Weights of a small mixture-of-experts language model, trained from scratch on English Wikipedia.
Training: a variant of SOAP for the experts, 320M tokens, 10957 steps.
Below are experts of layer 3 (counted from 0) of a mixture-of-experts language model. Rows are named router (the router's row for the expert), gate (a neuron's input weights, with its number), up (a neuron's input weights, with its number) and show model dimensions 0-127. Each number is 500 + 25 x the weight over its row's rms, rounded and kept within 0 to 999. Numbers have three digits each.
After each expert's rows: "comes after" lists some tokens at least twice as common just before its tokens as in all text. This comes from a sample of Wikipedia text that the model never trained on. Tokens count by the router's weight.

# expert 27
router:473471490501443498504513546543497533472524549464535538517493478533504516510506508530486471478546484510484505484480469516511499534497463495517485503514464494476487477540503503485455504538505497473493463524513512529493527511507464513519474487526483473492539468489538481501521527466481494476482545538500510541508504457490478476497488532519484484533485482545463536519503532480467531538519
gate0:490509476512488542512512522473492502453462493485477488513493468538507470504505530516485478473481475521569469490511488556499503489529493513478526520491513526535479501479562460477484507523505465530540510536539534519509506501513518476480477513526507496527531503505523485472530480498492484520491499556518489517495491495521482548531468504513588521554461475499508493507489501516489541527456
up0:508554457474478497489522506493515535484521459492474493529543456541526459544485490467522506482465536455501509517479505488500490502509511502555501472510493529482491497500470520501473489484545534538496496503483509488535460525482468513522488517468499511534467517517508509525466479485498473476512461498527502535490514469503474482502497529523499473492499509447472515455510472464504530503541
gate1:532498541498497515491475464521535463496502471480522514498498498539419493462479501514479518501490502517493521510480507500525522542534527520497478496508505479493529532518485480485452499508492528467486578465454512505506484528496503468463450482510502512492558484500470485505504515502511463425489527436551497500516522522539489489465510456492474483491518516493513499510490507463497517467494
up1:483558514550521475516456478500502477514500490492548487482502493512538491507513521530481525472479534496460436519511484464495483503492523518500506480469503479531502495483507474485504499512493477448464563506496496562533479452470494505485483523503482497511522538503518527449516497495526475534477474543504496495458516508510498516526506503479494537500488512484485435513538561527509482494542
gate2:522486513451524518454549442443476520489531501524492488512480458508512495464499484460529472491502506504516492490477509485543480533482509527475533535495522489472527527507486509500527516497538512483481481517506552501463510499505508476516469502508537453485484526518474518509523519505508493537525507485555505487501483457478490453463539501486468479524512481499516466495482454556492502499483
up2:498527507477495469544475495494460492498488508468529494506474516491497487518519468489483490528458474510515518476460498490482490540501500496479476476516472539454498490505520449444481566531528525522541503512509492488493545510512524506479434549544502493534502532510538448487467480465491468470522524543487494449516531504514468504510449476515516501512498491520504478496514489500489492523494
comes after: " of", " for", " to", " on", " with", " in"

# expert 42
router:550468472496515501516510486447499482519505472479496475544518481526477466509502537533498537502542489494463467528485527444488482537541474497480482513513528491462521492456487540465509472502522456459495497474456498510507487534512513478537492456535540509505487480481461467501497483509494500490469495468511509501473499486469539534453488478489492488508530504487502507492482505488544519500549
gate0:472511525537462490444503509463518485491521492497516501517493478488511515504460534539500535500500497521472512509524490501490492529511481472497490465504480509455507515488498487518475537531535487503490545516518476501535472488533499484483518552557478514492499513522504547508484486509481515541492508512553461512487509487531498526452484484497492512522505517502464482532502515473497496485539
up0:532516480504509502537531505505492464476496481519495506530522483517504484472523526490466484500518514524450447563474521483520452544521514518474554518483504499522514530463497485524475498514506486449503456456439521445477510517501487431496528521460506473488475500505528480482509509520514466531529463513517509514497492512529533510439528485487479499528489465489485474499531493490482515485515
gate1:509484527515478502461491510466522499488500525476472534478447480536529477476459521522457521510488487512490474502461455431517527455489491481519468543479521487491496541525496550513480500492504534484510555502503494480530519513437514496459521482480511510535490474523486491490476530479496518493443511495496503517483499496508527459450499494478519522473545519529473495526511465477488491497528
up1:496483517551459483500497498533506482471522490526518449497492555521534533514524523463521523517540502491532538476503495513491509514481522468508520469526482487469470450463479495486502468525503544524507482517478463514500501468531492465511464503525494492480505482492518465479505478522500466474523461485503538470530522491557473483500462524509482481467527498485537523504475472485520452498505
gate2:511511472505462507537462490475471467532534517493526491501475446512480472508446511463495500476507517512528504498491512474467521492516541512487475497527524512484485506496499511514506519539512470492528504519494489509528488533516540545475491479474532554479517479558507509485474516483488468516499516532505489524489488520454505509540489518494472478519541495496456476490489515492552538522542
up2:457518437487502453536523455497504547461496497507489526488493538445509499505508498505475521524522504486524554535516497512507487556451472514496450530495482479540484515475509500524524484485470526510444463516528473535458512465477458510548531508496491451506484483491508492500473493512521473547542467479541498507471449500504480506536487508564543492481470507502503507519511489501513491507510
comes after: " |", "|", ";", ":", " (", " Votes"

# expert 55
router:479480488525562491474502472490511477512521456467506502515446503498481461532501531529495508491504510471501521525476491481473510476535486511493500501518484475519539483521484473491526505465518434509530496454522466483481526504524497522483481476502547481452534495483472530530544568467533524492528512480516527527477556480454526537539527537504497515514528521512451517523489511549479492548541
gate0:489500521505497462481478501517538518502510510482509503475485508492510519498497520526443550509506505505498503477507519469496523518519512476500485475533450454504488505484507448482444455493481480521521537463488480483469490534482487513493492508517556507524495489532491549495525487506482478513479504511491517560501479460522507490501472503535495489502475471524457511489493480484504474515482
up0:483542507499488484493490457446511542512508549461496501527492546471556469471477486498487481513456514509475485493476538492509494515529496498420500453490499530529514471532557509477510508510496490469492520503492493494449535501498506507489507501512502539473560507548535481525494490459485528475481529505475533517477491468515477456497487520517528523489502499491468499515458459499516496457559
gate1:543512461470517497495490493497525471495515482479452504470544509505534509530476461560512537488476491510490523505533493509505534476541522506484516511519509488518471507526493518554519515496540545489465507504467465468493520495557476500469553471515503502527511504539489502489524535507495500500522545495475471491477543507497501507487474478482518517455498492487569457486468500508507527479471
up1:500490491483547515514448465516523494491490514497535486544475491547513469532549494503471511525461515487530489499511468503511483516520506463539499587502496519512491527477490498454484473476544446513538540518490470500502494477493492516465518457514513435488488460457493543501534489497480501516507492481500515503485504496455495505510521522513525498475504508506475471483455547490503493515494
gate2:492449463490495473490496479516481456539492512504515485544516488503487459526541546514467469520447527513455485500498489508494498526484499536496487504506512517561508521525465479527491480472548499542540520497455464501497491511487504521453515527479512451518428509459484499493553536523536484493535515530488568476470507508473525469499507501517477501513521471526495497478492538510523461515489
up2:437499494489470513465531509526506531470480485505484523478469540499483525507452490466523453510513520515505497498499529549493501497467459501561512448491439500495549498523476484520491481483444481499517492486490500498457469533500541545520482527456483492506549527521503472563486488501496493449469469510485524506471506480520478488480500528510495524497489537482474506500471494466510469556511
comes after: " the", " The", " a", "The", "'s", "-"

# expert 115
router:504496468503515499532550452495503512487478491524446492510491527481491539484524494534497509456525509521497508515443448493512513458536470496485475467473530524484485489515494502482539499525510512490518500510459526515485510531493493475521483479537558516527509472500457507463501483513530476491497511515485466542493477508486456519544502499531495491539523487532484546539508450474507452484513
gate0:463464523519513501521489515483502459525485488504493562518436513459516505523501519498518508535545512509482495484497490506499565517569480522492490489506466528511509495486579491482506509479481454535482508455537485457537488509497486537491475501488492507500514511477551513528495457490533540509477455490456516528478456543491489486503508515476473503536494513501511506457513510484439561484500
up0:501485463485540501517485519490512527487524539467502456506524524508528517441476521537463513487512512521488466533492456475522508527524513467537505506486475520470557490517494504426515516488512514527471496562460516533438498508456552446501525499546518479478490533514513522505516523466509484487529508505495521508477492498495489486472482495446481504474517480493522471496524505458490500503490
gate1:512440550485469488493489540455503496493517456508491469482510529519502490482484526507505525512510505501521522512493490527475482553483506512466536511504493522496495519484516502488513464445525477478539567502494510514498520469478491474550490530522538492521528481492498545463455537535485555505521481498487487488500518491489535489471503533480525511474484490471519520493549518547500492510463
up1:517538493536478558499506520528523518533529524490492531505515452519483491516441502530477486501468472508538470499490525508515502494516498467479510464483461498511502532507507486495494495474529509556486508477492464478501552508510495503468504507505527487487486528472523522532465491547549551482504498453460500530513501492477549493481482502491472516503492460458485476492528487487490496500474
gate2:495478504528480494480459520547483538541483506482462536499500517496476530476483530518493494514473503492483496470522518516540462494500453464483513528524506515521493500480497481545474512496512566467499549495512483454480472509531541498473479488485473483494513534483492504479513516506489500468468462497514476504494501476463500480478513514565521513503528468490523524529489516528494521478470
up2:528501491424458521461525494514507444516454476497513480469505503472546472474498523459486519481469484522478485555498509508476477531528518483486457491484489484460508505467517479482537456448551494511495490484473508500518495516506510478496462532475516497472454508488482488504475498522520519508494495527492522464486500488508543492493522508434507515476500509471498460511517531540529519551551
comes after: "–", ".", "-", "/", "+", " June"

# expert 85
router:509498477491496541491512488545499547463533473477500481512529513497505513500533524492511545475457532530522543502526489518475503480518458498500470466497519460465525490553506526554492481503485491483475500472486524488550496486486509525514491489471479506515468526493463494531446480487493521554449502509475529502522479468482501517497486463504478537494510517546493543506494505496514511502470
gate0:481535517520498463540502560464496542513563452510520485509470497470496505508544527473494506512492504502515524500533513502524494481456519484530516514532469485504486498505513522492492496462544459516509517523488545478504528504455522479461477489491482485534526521507513498509476517539466506461508477482523505518584539462507527501519515527559480516538520523489480530508477550527514484523505
up0:523462516483520502449476466488516478521515483487501483490501464537504544454505498487525500493515491490455525456488472537505499510480519510495520539535491500543453490499510465523525548493490522501510478491457449539487497518485480465500483468446532542558517526477495510503536507513486485457543543492507503499511526486457475512487537509439488481513483477497531495472495518499497535500509
gate1:515448474477491498518475486521459482526533519497523503510455524491465493510491511528474491436467445456467528460551522505489489487515511541540498512461445485539534513509502485524526495555459490513524469461468493524513477467476452521507510453450512529517515494537540479525493515489521495516500546492512462531518483506481461469481482502526491481488466500492506491503517473515456501497512
up1:519515497472515490535493473461459485480519512489530454518486512515468519514529493490527494524490502482493507470458467484507469462454492501506509465517477550522495536509509455513480502507491476539481511539489495507455516502447476538504458510460518510497513464473501494518527482507553482516480571529481507491510520512480536484490510492499517474550528493506500494513470487466466488526479
gate2:553526509486484503530499478505504502468470510517531500466499461490485561518466515484498513479479534504526500457519486476490499530524517495505462516497477506524493515523550486522545495477481494494476540508511499518473492495511445464501453538508567501526478496493479523512458467507484530531504508519494482519533498532477500495542505477479478546506492513569474497517497504489506516488469
up2:513495506514455516535516447475569524510529496512531547511467477471496497499464527524501492489513484521494524484542509507489537471509450534499486507512488496485493460500510469555485500512470518513488478507504519509478463434518512515499509527539487473523444455482483508501456469466532503522528508494506498496470476504503497485528502460481480509490500454532519539482500555509532542500530
comes after: "\n", "\n ", " D", " B", " J", " P"

# expert 18
router:510527493451448482499516499492525503501494547484508488508472526496511527480523465471505463514510473502480479507483492526479468513490494522523476478541457472493499481514501483447506521489445501521473458529503503501470549547504506514480503475478477514479495492508531477514496504462510476472483496540467503516489561478497501491507482483508506510510501490475486539525526500509483494553506
gate0:520478450491512484479460491497467523521443542469511526554493531536497526502468472479480474526507476516503533493524489490506493485487502506495541484529532533439494510497500510495495510512535461514509495506514509465539450501518516527506472509474487481457507455491521506514470510491541471467449502550528479520478519488485494503458521532519488490458494472520490460530472466478499472479468
up0:471488459496500470508542489488517476501503496454496486475503534500501482481498473467517506539440491497541505515493493544490483550476474525479521531496492545501537504467474516437485537521513512504507437528495505523483514519513511457519475498498453453548500531525507466514488516502517514515508536486526498491481486462540517483473515524506510461493520516482559498521497486497510527548508
gate1:488501481484542542495493525495507523472478497490510509455504515500526520497460486504476431494487500526484490527519518524488487493518510487525504472468551536501488533520520500503493521514489523545497519495539529496499488505510519531510491494494505530509517452461528483507498486451517526557529476497516520530527507550485495484487477507521487481496462547515468467453465502498457475540490
up1:469532496511485507490542500478511524498487494500490510523489465491494505454452520479478486528526505541487495469520501519521481490479457470490476486490511504479501520479505472458497474590528515493512499565557524486473473488504503511501508495489483470513485526528495490543490518480506486505474479501509489564510446442523481456474497518528503471472522494483464509504495469488514474528485
gate2:470499435497514499501522535521520547462504521423515464479447466507510509536521482502519517522461479487508522477503515444467519478531442483488486509485489539475476551466538518467522490471485491472482522514489467465516499509488539525488473481509493493497486468522516474508509506508520535506473474515481510503483511486513474529494479550493456488503477523483456525541479472533489535474503
up2:477524517464520521534514463512497520521489524528501477483505508466520509485494497488490474505478473473478499484465468516483527492508471543550504496469512450526508518525480534556486485488454534523534487503505506533535494546499504512486518513489532543484484533524451478474495545520493509526526528504481496491478478483509523514491503475473460469487508516467502516485482507526490481470475
comes after: " of", " in", " at", " to", " from", " on"

# expert 120
router:472507473521548456505482487476497515454542524541475506508535501481496464537512470459510547513491484502496529515476530460518466500527517480476469474506468491455512508455476489490499464526503444522508479492493510474489449507541494537523535489517495539504544461488510507534515517543493491508502461484521498503468498488516519494488478488462519501534486528499496514524479535506539488485534
gate0:489520464550477450522483480511479460499493533508508469507516480491502504490552477480483505473498522551523497501513522479506512480511540488508518454458471471488527554456511466477461466492497484512492532493515521510519500503493500515510525494506447489488555529532536466515498502545506480484462486534498479477491482449527494556489516503483536491514493535485506476467494436501466498487498
up0:482479496475506491524547506528528525508486537493502496515537477472493536506490511556523531520481481487467527463506478497522488485494445521463531533478522469446475518496504479464527498492524493511513450497490507463533467541495535549494480542513472511491494472467444534498516524497462504499487543511530517521527506530494500469475487483522460505488473466536507526444532500488488511551480
gate1:463521489519493470527456490480478506514506507493510505477530500506518522505532474481497525531459508454547494488530536496475481537483539500472496492490549506532483525447523443514498499496469460496504513477480528518529497538482526522523487461496500531534510505492473487482479456548502474505473511493496481490553533484498471535455485540498540466551454550493487475472512500524494519470480
up1:511497522481536518523454528502508485485502476474476534505533526491471498483504469522486459450547542467491482508535464514504484520518459527543519475496483491547463523529513484491521513462490492517509477482501484522463498519456490494478471529511473480486496581482516455493506533497512516495508490491513452561479536537513507495507517510481532484446485510541534511499474528482492536493459
gate2:461528491501459484470469454495489492549465489485469502504487530540489527506461487488502519497506515528489476490517448524511507536528485507471469547473521513499470473532503473550494474520471498478509548471467479483508548468486523461486505540460509509500463493498507506499504501471467454540494480489525518506487525511515464502489494495522521560493470509486490498472492496572516515514472
up2:461493500482505512461498457490500516494458502534532534484526500460507442529483497499516529454554497520497509435451483529539442506519527476493523508517499495555486488482451518503505485489538552478502506540526492448517508527542497498490478504491450492539496530522473527564514527503512491501488552502486531476485534509493479495495504545484521504517513516480464521524483481501517498489502
comes after: ".", " |", " was", " and", " were", " is"

# expert 60
router:518510535499486430499515546502473532455494488514484470513497510495481473509499492523475520519490445486487522537508482490513510491529471518484514458466486474479458516486469468491525454525472459537469507535554525493475504496507483500510548465544512503496526499487503474482480507514472498500493498479498435507489491466527516517508470494471522529485502492534501498512538533529531523477516
gate0:528530485504511521500476494503499515465488507487539483507494524494465494512503481520486513519506480482521517487493447455483549453536511515505513529511562479512489515460484507523472442517479530537475531527470535447508494474465444523503507470467512481521483474452490520492515522525499478455518500529504498511517508464474482508519491517491505519514516472440512482504535495483533550449534
up0:499483509519489497494524563495532498508515515486526552507504497514463468473459483533465509479490555522487493505513511478463496514495526463469516489501479513495476491521468496501515498476479493505484483518508484525495528512518510477485482513495523495487469540552591464482512510491534510520495488459483506524476483474473536507493523497453491508494497480512514480519541532485488457489463
gate1:463524492484471503513511475500479441537495508523520508557512516517527487480478468490541485482451488497516490503488513462494516499507471513500501537489480476482490490532502541482483490477517507517534515536525510478491562477511463458464504480477477477484480455507519438519500450531496471537485531491452502515464508527560497517438465504481490520500473508552502482519483533563471443499503
up1:463494455549533494500493464479476508537502507501514514480478504517489502486506469452492489492478501516523503485490497511420550506485475512484555516462513491509551451476506461512476525503485518535476514481489497511563531496537506500454504453445486486486502521548493488509515496462484519475482502474454552488505524514492482503522473488510519450530523505483476483523484467474523531487504
gate2:498498522491460484489506526531508475487490519514484530462486501500487528562533479496491504505439519490486530511503463483519504510550505540511534472474474494475516527517498496513452470513506511488509550494533530512524460524509482573530512516502518502436507511503479461539497483492507517501493501515475453497517491478509508525524506511497487463485513489562445450503525483500490492513464
up2:525492457501533489487561511466512517521499488487505482512463483496494527483457506513516486508502483460414535479504493451524473512542517467474476519454483530505528512538488531536498453489488520492519538487464482563507513518492495494510522509465504456464537471527496506512465487526471466494488550494502475500496463478515502476508489477501490451502514518519499543503490484509503537516472
comes after: " to", ",", " and", " that", " \"", " can"

# expert 20
router:476480501497457512517534552526509510494480508484550545545496503537515498514514480503526484470539501523468492531505479531504504499492458496490495482545467470464519458513482504484485517508477488480485475532513509547489508516498452539558534493522475487492519490485521495517520537468490525456496527544513493494493555486482441473486468506516482497529464474518481499532515503481491522554518
gate0:477469471487495504515494496501509456488490512482545508533472467496473523514523496461556495510501545536510531497465524502506509529530464460520490510511514527472514540522535499489484505487527505490489468470509491506519457565551506480498553511506463465510506510490492498505475462513513486498511506489519458499549527510453483501523495505487490490485537442476502522519475498481479537527505
up0:506510505482500518477488455512506526514575518460492505553517506493493488473490490429470493476514529537483498547521502545509552531570512501554486498490512527492539522497470524482510518491467494464477490505459488455488479479537485495495485503473457521480527513497490503494524499493508513494509509477529472510530512477482487506484536517475480477440503486483479539476499478514467527459522
gate1:451498519483465480523486529521495478470493496502487520485493518472511534460471547507477457468476512522510481513513471502507465458513459526509577522486528495480524528552484475498502478474506499486517517485527464509504541467540523503509517503506489471485523459498534506509487526433495516513504522491483544491480509554511544473470524519487476488515484488511514458494499507495433496534531
up1:497501514464492472469475511482467473496508473511536461514469502500492510517458527518535470484485547530477498473533507541501505486506525500474537458512538523559491529514449475468550450478521484510493547515478494518524495484485465503469526512503470475507475571520540555513559494506532502510514488489510507454483511527456518503526508501519519510511488501505555480501529563467515514478517
gate2:481539480493505499495496458505495529511491517496554478513527473533526492483520523513512491559481482504469495497507483535495448535514482525496509475485498483510465476471517488549530480559491491550494482551493530514488486479518489511530499518462490471534506531490494467462476512464482471563489480530507482545514526456517487513530500452498490492494507482490483479503551512517527457455432
up2:514462507487463498461473508464476420499489483534520505490491494461536508528495496534516469554491480502500478485493513441491510494472513470506537498528463501481524530515463476481531491483498473490503476491496482504473511539451512451493516491476507485557507462458474519476492510504481495489452512449507531501510532508461530490523530490541495538510531489517485449495492516474500482483496
comes after: " of", " in", " to", " with", " for", " on"

# expert 116
router:532513538469543490510520498517515513489527528500475514478493519544495531539534514491485512455526487487496468487494481482515488497559476474451518451491522480508491511520486492488515464530460527527496463507481513474472466475514560468509530520489500475513505437529497495454512542489518483476455512523484501506504529497494492495531492478502496530539518491494512545552525481483477482525533
gate0:527496492484473478514495511496492511492481520471503505511490498552500492503527449512513483482439509528478516479457504554501477521465525446504504435526499525509480512484462531487492475496517464503533477482457466494494501554469516511561473453517545501493492472538520487484499489538513489482449502455530512488486542436490514478507508507539499486503521486483526446482501493461508530540464
up0:476496502487472519510481458485506511530513533503478472532522516523476504515469486471475475535513492501510547472495498518455501507431527475460505502526509517524482521551466480469473462527485525542507516499509486514518523512485490526501525530516524516484510457503492508503483508549475456506469510473504548444559482521528520445470452528519532508515533516458491526540481498503543475509485
gate1:515505484526457465505514506522480485504521497527510522462536521490566525515500507487501505488495495528513540515530454492496520506453529503547491441522530493468479503508570471492513492516491508516511513541492538494475506514467458507476501486537459549496461492503514506481499470504492519575498531497506448550447490481479538520471474502496481462545528490487483506504498484481486524543500
up1:495551468479456519509501473486480491464501517449515496502561503484533510477494487530511531500481454521527488513541506499511499483515519496461499498528508501537523500465534514490441532481517500502463523565480487502493471503466479521491503545501480474517485507453470512519452546458482517458541513464515498495493515528482501499486484493491547497506511538495514496497524471544479511512451
gate2:530542505543524461520455477532475499489490515499512515454527435532545509522505527542571483503459528535484485451495444496530475513518492458527492498489502494471500508487516519510447451506470484540498517503508482506505514449500563494477485491518489513527459497494493509474495504523531470461472509519493473493485542475490509526468498489475514492490494499498491481542542478527509468501510
up2:482475532500480545489489484517489552524518548461501477504516481486488516503547492523491556491506487505484512511504549477447481502493521501553516478504481497524507537518484518508516483490537494523458531514505450522536511497499482485450520491475528523459530532496493516526539479468496491516511518505473465525533505498490487460523504477475531511533492506522499485513544493568485468536467
comes after: "–", "\n", ".", " ", "-", "|"

# expert 87
router:493523509470502466483499529521512542487557503494505544498549524537504498486517527482488486488472478505507500469503471492535501492551492494490525472484534457504506516553512521523521491499514463503470477500475511468503485492488492506506501502466484537500497465522480506515509499470527462535512476500446489504505521492477514496499519520558475517567537489509510515508468492504538542535479
gate0:477487526499477489464460497476512480493491463496507530440507495532492507505486490518504471521511482504492516501537539477491507472550532515472481484512526481494508531493517483524524434491495484496516488530485526500479448482505523463470474538531461530472508526530494521531470488529509481470491502501468489520449515518491498485527474495510501465533520518477486507446471451522478504498515
up0:533481528524511463475508504480467466474495539525521511500527475488526494499527526507517456497543558524488528462474513515543474528477467517511496552481476463449518496508482499495502507480467496528500464501481546496491522461507494486504543457526490482475516495518521476505545478484538454516462480530496506525491502483510507477521459499482471484538463501513546473521523485520477519496506
gate1:488477521509473510493516464476470521472493533545484515498508477536490521505523490528496521470484512441488493533500508498449505493553472522506553517515515488504519518485494507503470486531498472457478477466515498503529483494465530500468497531495517523508510479473501508474503503516472505501486522512519481479469525515499489493464520475481508534514521482496550514444545530535461487523494
up1:520518513551516487473500487500523464528523506513456527502479513495462483489490500501527506511480524503490486522516529550492531482503494488480510509477503482523487515502534540509467509497517504490521522472517503490491528499492467516513528509527507478441509538471536453528517505541464499499498496488491481494488507482479505533507540495567489505514542472468445552496483485515504455488522
gate2:550482511503483497504466534517469512505458492484504528513508517503518493510511515511475507481507511508481469463532512506498515483509503485522482472532508486513485527451499487503533484515504419495486540505476508445462496502523505530535435488460550463497489520489473487522489501492490534531527535524523490508521512497500493469444532529531539511481497469531493503466558516542483526478520
up2:528526458488440517476515508507470487550484480483521488543526549473458490492471494465466490525462525473533502511494501506455525472487521498466492475520480516502546508500468487543500482517476504499467461515453481507471503490538478541486527466521475487479490485550506558515537489507511480487500549496501481460527440494496523466501499473534524482509496471494483499484497510505482514511522
comes after: "\n", " 2", " U", " 3", " 1", " ="

# expert 125
router:509512465487520491527502505470471514479489496547480529458524462482470515508552522493521507479497525480495461535489497510485485472546493488481509512519455562534502481490497477473476457524524469472487457500528537498511458504538529510494468483495501489479505472460509523500458463527512515486516491473450525456489531515504523529521509472545517532488495532535483510456470439476517492526485
gate0:482494484448491454527462526485534504458500518489486500445493552539513530480487524505517471470502520505482464517487469504461503526483539467472518514531510492467498560496442497517503556485514490471514508473436506523509521505523516495482522480480512473476531536503538502500490488479520562496523506509499520519464521526473521539496476486484535483491489503492469469494530490461492455469533
up0:491514490491477531524553531462519486500506527500506504517475498480495473475473420528443481513489544540493503498477504486509536506488512517512521495488487444515468442496474531490511517475533534542475492515508462516519500493491444465521505494467511526477474507483452514501520462517524535553518479533492519510536461469479502499460529493487489477472569526513495471500486471483504470528499
gate1:442524513503500472515510513470561504508463495522465497483476483487499519504436479467507510520519456543478468519566503493521483502460469510487445487447454502482525518506486510511449438504535518520478501466480465483437501437462502492537505487521464495485462492496509553524513481506465495489520485491491497482496434443511503483478503503497519514488506515503478467480490482480495518497506
up1:485496518512523489483488555511516466498508534467495546475521497563470520475509518440493509511494473460513508509495550470500495496511509524500505489525537519499480520485487499492524487464486508481488511468536464484488509506407486502507494484514495474516493497532533505519497546512466464498549511476437482486503507516512518492514579484495487490495547466497503551481511509531541489478479
gate2:527506494488494478503482482512465580514507493493494509509526476480475545532511497514480516529495464530572518528526517472515515505502524523474515491535522483498533524515547510486517505526497512495529451554482507488509511439460478492503540522513524510476530497460535474501503515476465499486502513525535478534511526514579508537505477472506471512469499481460498521475504515511489471492477
up2:496486502473532515442483486492538509540465499502522493512488494443500465498551457523539498535499501503534525524541470518506511553515513495492516487467504499479503497502508515475523508519514519500520478485456453542510522489502476476525493505472495515496486472505529434514489531511497526520492517496511467480512522548533516538473519507475452478519557454521506503463503496507458462491472
comes after: ".", "\n", "==", " ==", "===", " ==="

# expert 127
router:553511533484541488468545446500519524545504517451451451480472549500477537558481542500506491508532513495483509466467503480472478452521492505483551493490539490473520453531515466488481519517474526555477491489517525522473499474500507502511525483522512475519477457500461465499509506486512511483480484486501470523489511512483513525518513480487465492498529495472527503508539478465503528494538
gate0:517495446493518485500513493464492494517498522518526506525480518477520451470514528549503510484485500539485536480511506522536499530539491484491503474443528466478495493515480521509468530487489537574490506469497514489514472524485482478499481520490499484463513517502478481501440450532510492491481456480561502471507509490520511519501551498506474479481524465495496486482522441519493477503476
up0:498506490465445475517518536461503499522488504505511464472528461480505500492515433523522555463510484509499498524487512469484516527495486511492482468526464480471432516535504456536509516452516491505524509524456494472501504580503477479485506491486494525483503518465515478534510513512476551495543480549476493518515533486506498505505468488487510483512518509505500555496483531498529524475499
gate1:496507545496456490487481506509495505505474520472457513486502502534503484494590462472504500470538474523530501532456477504502508484529493521495459543451511486463526528501520508539497491489487486502521541463513477530510495494507515463501516521511455510473521467530533495492485495488492490489511483528474481492504477493489499481566515477471550487529455492509500557502569509485501506442484
up1:502510513485507490509509505504482491488533468493491499460489525495462501563511476524503487510435523504487498509517539514525470457539465447557523496488516483518512546458468491512493497504475505533490518517548475512496507522521507508510512493474491456488485500481522494509541454483487526509495544559521484471460501547503440532496462497470485524505509511574488504529469529541491541466514
gate2:468532496477502531438447487500539466532464521487488494506486500489481516528474478465505521482533494459501501477558543478535501505500494476531516507461531545517499518519527460457485490528468488500484535549552502503479465471544527486556466459457484472522474509492525523479512479478525477522480462512475477499539508512508473521462524516487514511554463463485532505469490522496536500527503
up2:509485514472523513489505474514473517484503510471525504515493474496532535542519483507520534500486493461508510539478472455498518501487503493494502447461471502505465504522484467494516499482484508487476487578506490503546498497492528481482528502495492548529494446486539488471493511520494472527505505547506527488476498494492470546519575465455439511497481511469510498493529500528537548514480
comes after: "–", "-", "_{", "/", "+", " ="

# expert 59
router:502480504519576477474470480486512521495541506442520531529441534508525516488495511528498468479466513485478499479518538457462494513553453494473498490519505506487528457548528493481527485470499479501469478497499467504510504470494508504455484484527522504469503512507476543523543528492515488514501524452483475514459564523446494530554515492472472484504522495537512530533506517510509503479570
gate0:540475462500495475482482480522483491504450503492524516497476525459502527510498505515498467547514475504469478513522480511510487451528491504479519499503534500540520484551509493545458519535512511519513511534468497502499502503516460522501527478535506520520541517529553489534503534457494522507510546538543462529533508528498480495510554492516466489478488529491507531504462495472504493519464
up0:475491481523461483517536473493525538513455516517496500483530507508540493517495497489475443489465491478516523538471485511538504512486471509471482532503512459472463532460505461522518457508471504532515480443514524541491505515505516491540555498519494536540472508475496450484477507501500511478481517533513518528538507503498502502513496469488577496472513495462523487500468538523520503503550
gate1:527502469485488486461492498519442497510515470518543468514508479502488501447512483471541493486527456475510518514502446500491483546520489478470492456502516490487474548484531482487508506496504511484524515489516496501532523487518490506509532515511505529464512524483524479517471441487469496460533536531552464577509494500507505515524495545470454454471532472487486490527480507540515494470481
up1:521510492517489536471468493523540472500493495470478472457510502522493510447454514497521486472528512468507503465475497512510495481490502505504557471463513491498522466502494516511521531510482479501494546541515431499480499494506474458520471476508490480469554519578478526465512520477546528485497519532518455511534509495486512499499463493529495493475462507527466525457512496477452460499495
gate2:556500510533471500490483523489526441475484522484545527528483480502533511543513488513496509509531508520470477550505485485533513470491475476513517471460517518509469501498505510483469504533526525517468552503500526477512492463531446454498535505522541526491503474551534518507492546483498505531478485482511500473488491478478501494479566497509483466483497541502525506504508507565473518504479
up2:469536497531514498517508488443478527438447475494516517500510495509522489478495451519481508508529490520509504437485515507475507500513540481493469539521519458474482528471503509494490493542550508520508498515518508445491460504517525505506533516532489481537500482472528528550501474492525485454480462505492500511544482491511487498493464503507532489528561530502505453495491528472532505479507
comes after: " the", " The", " |", "|", " a", "The"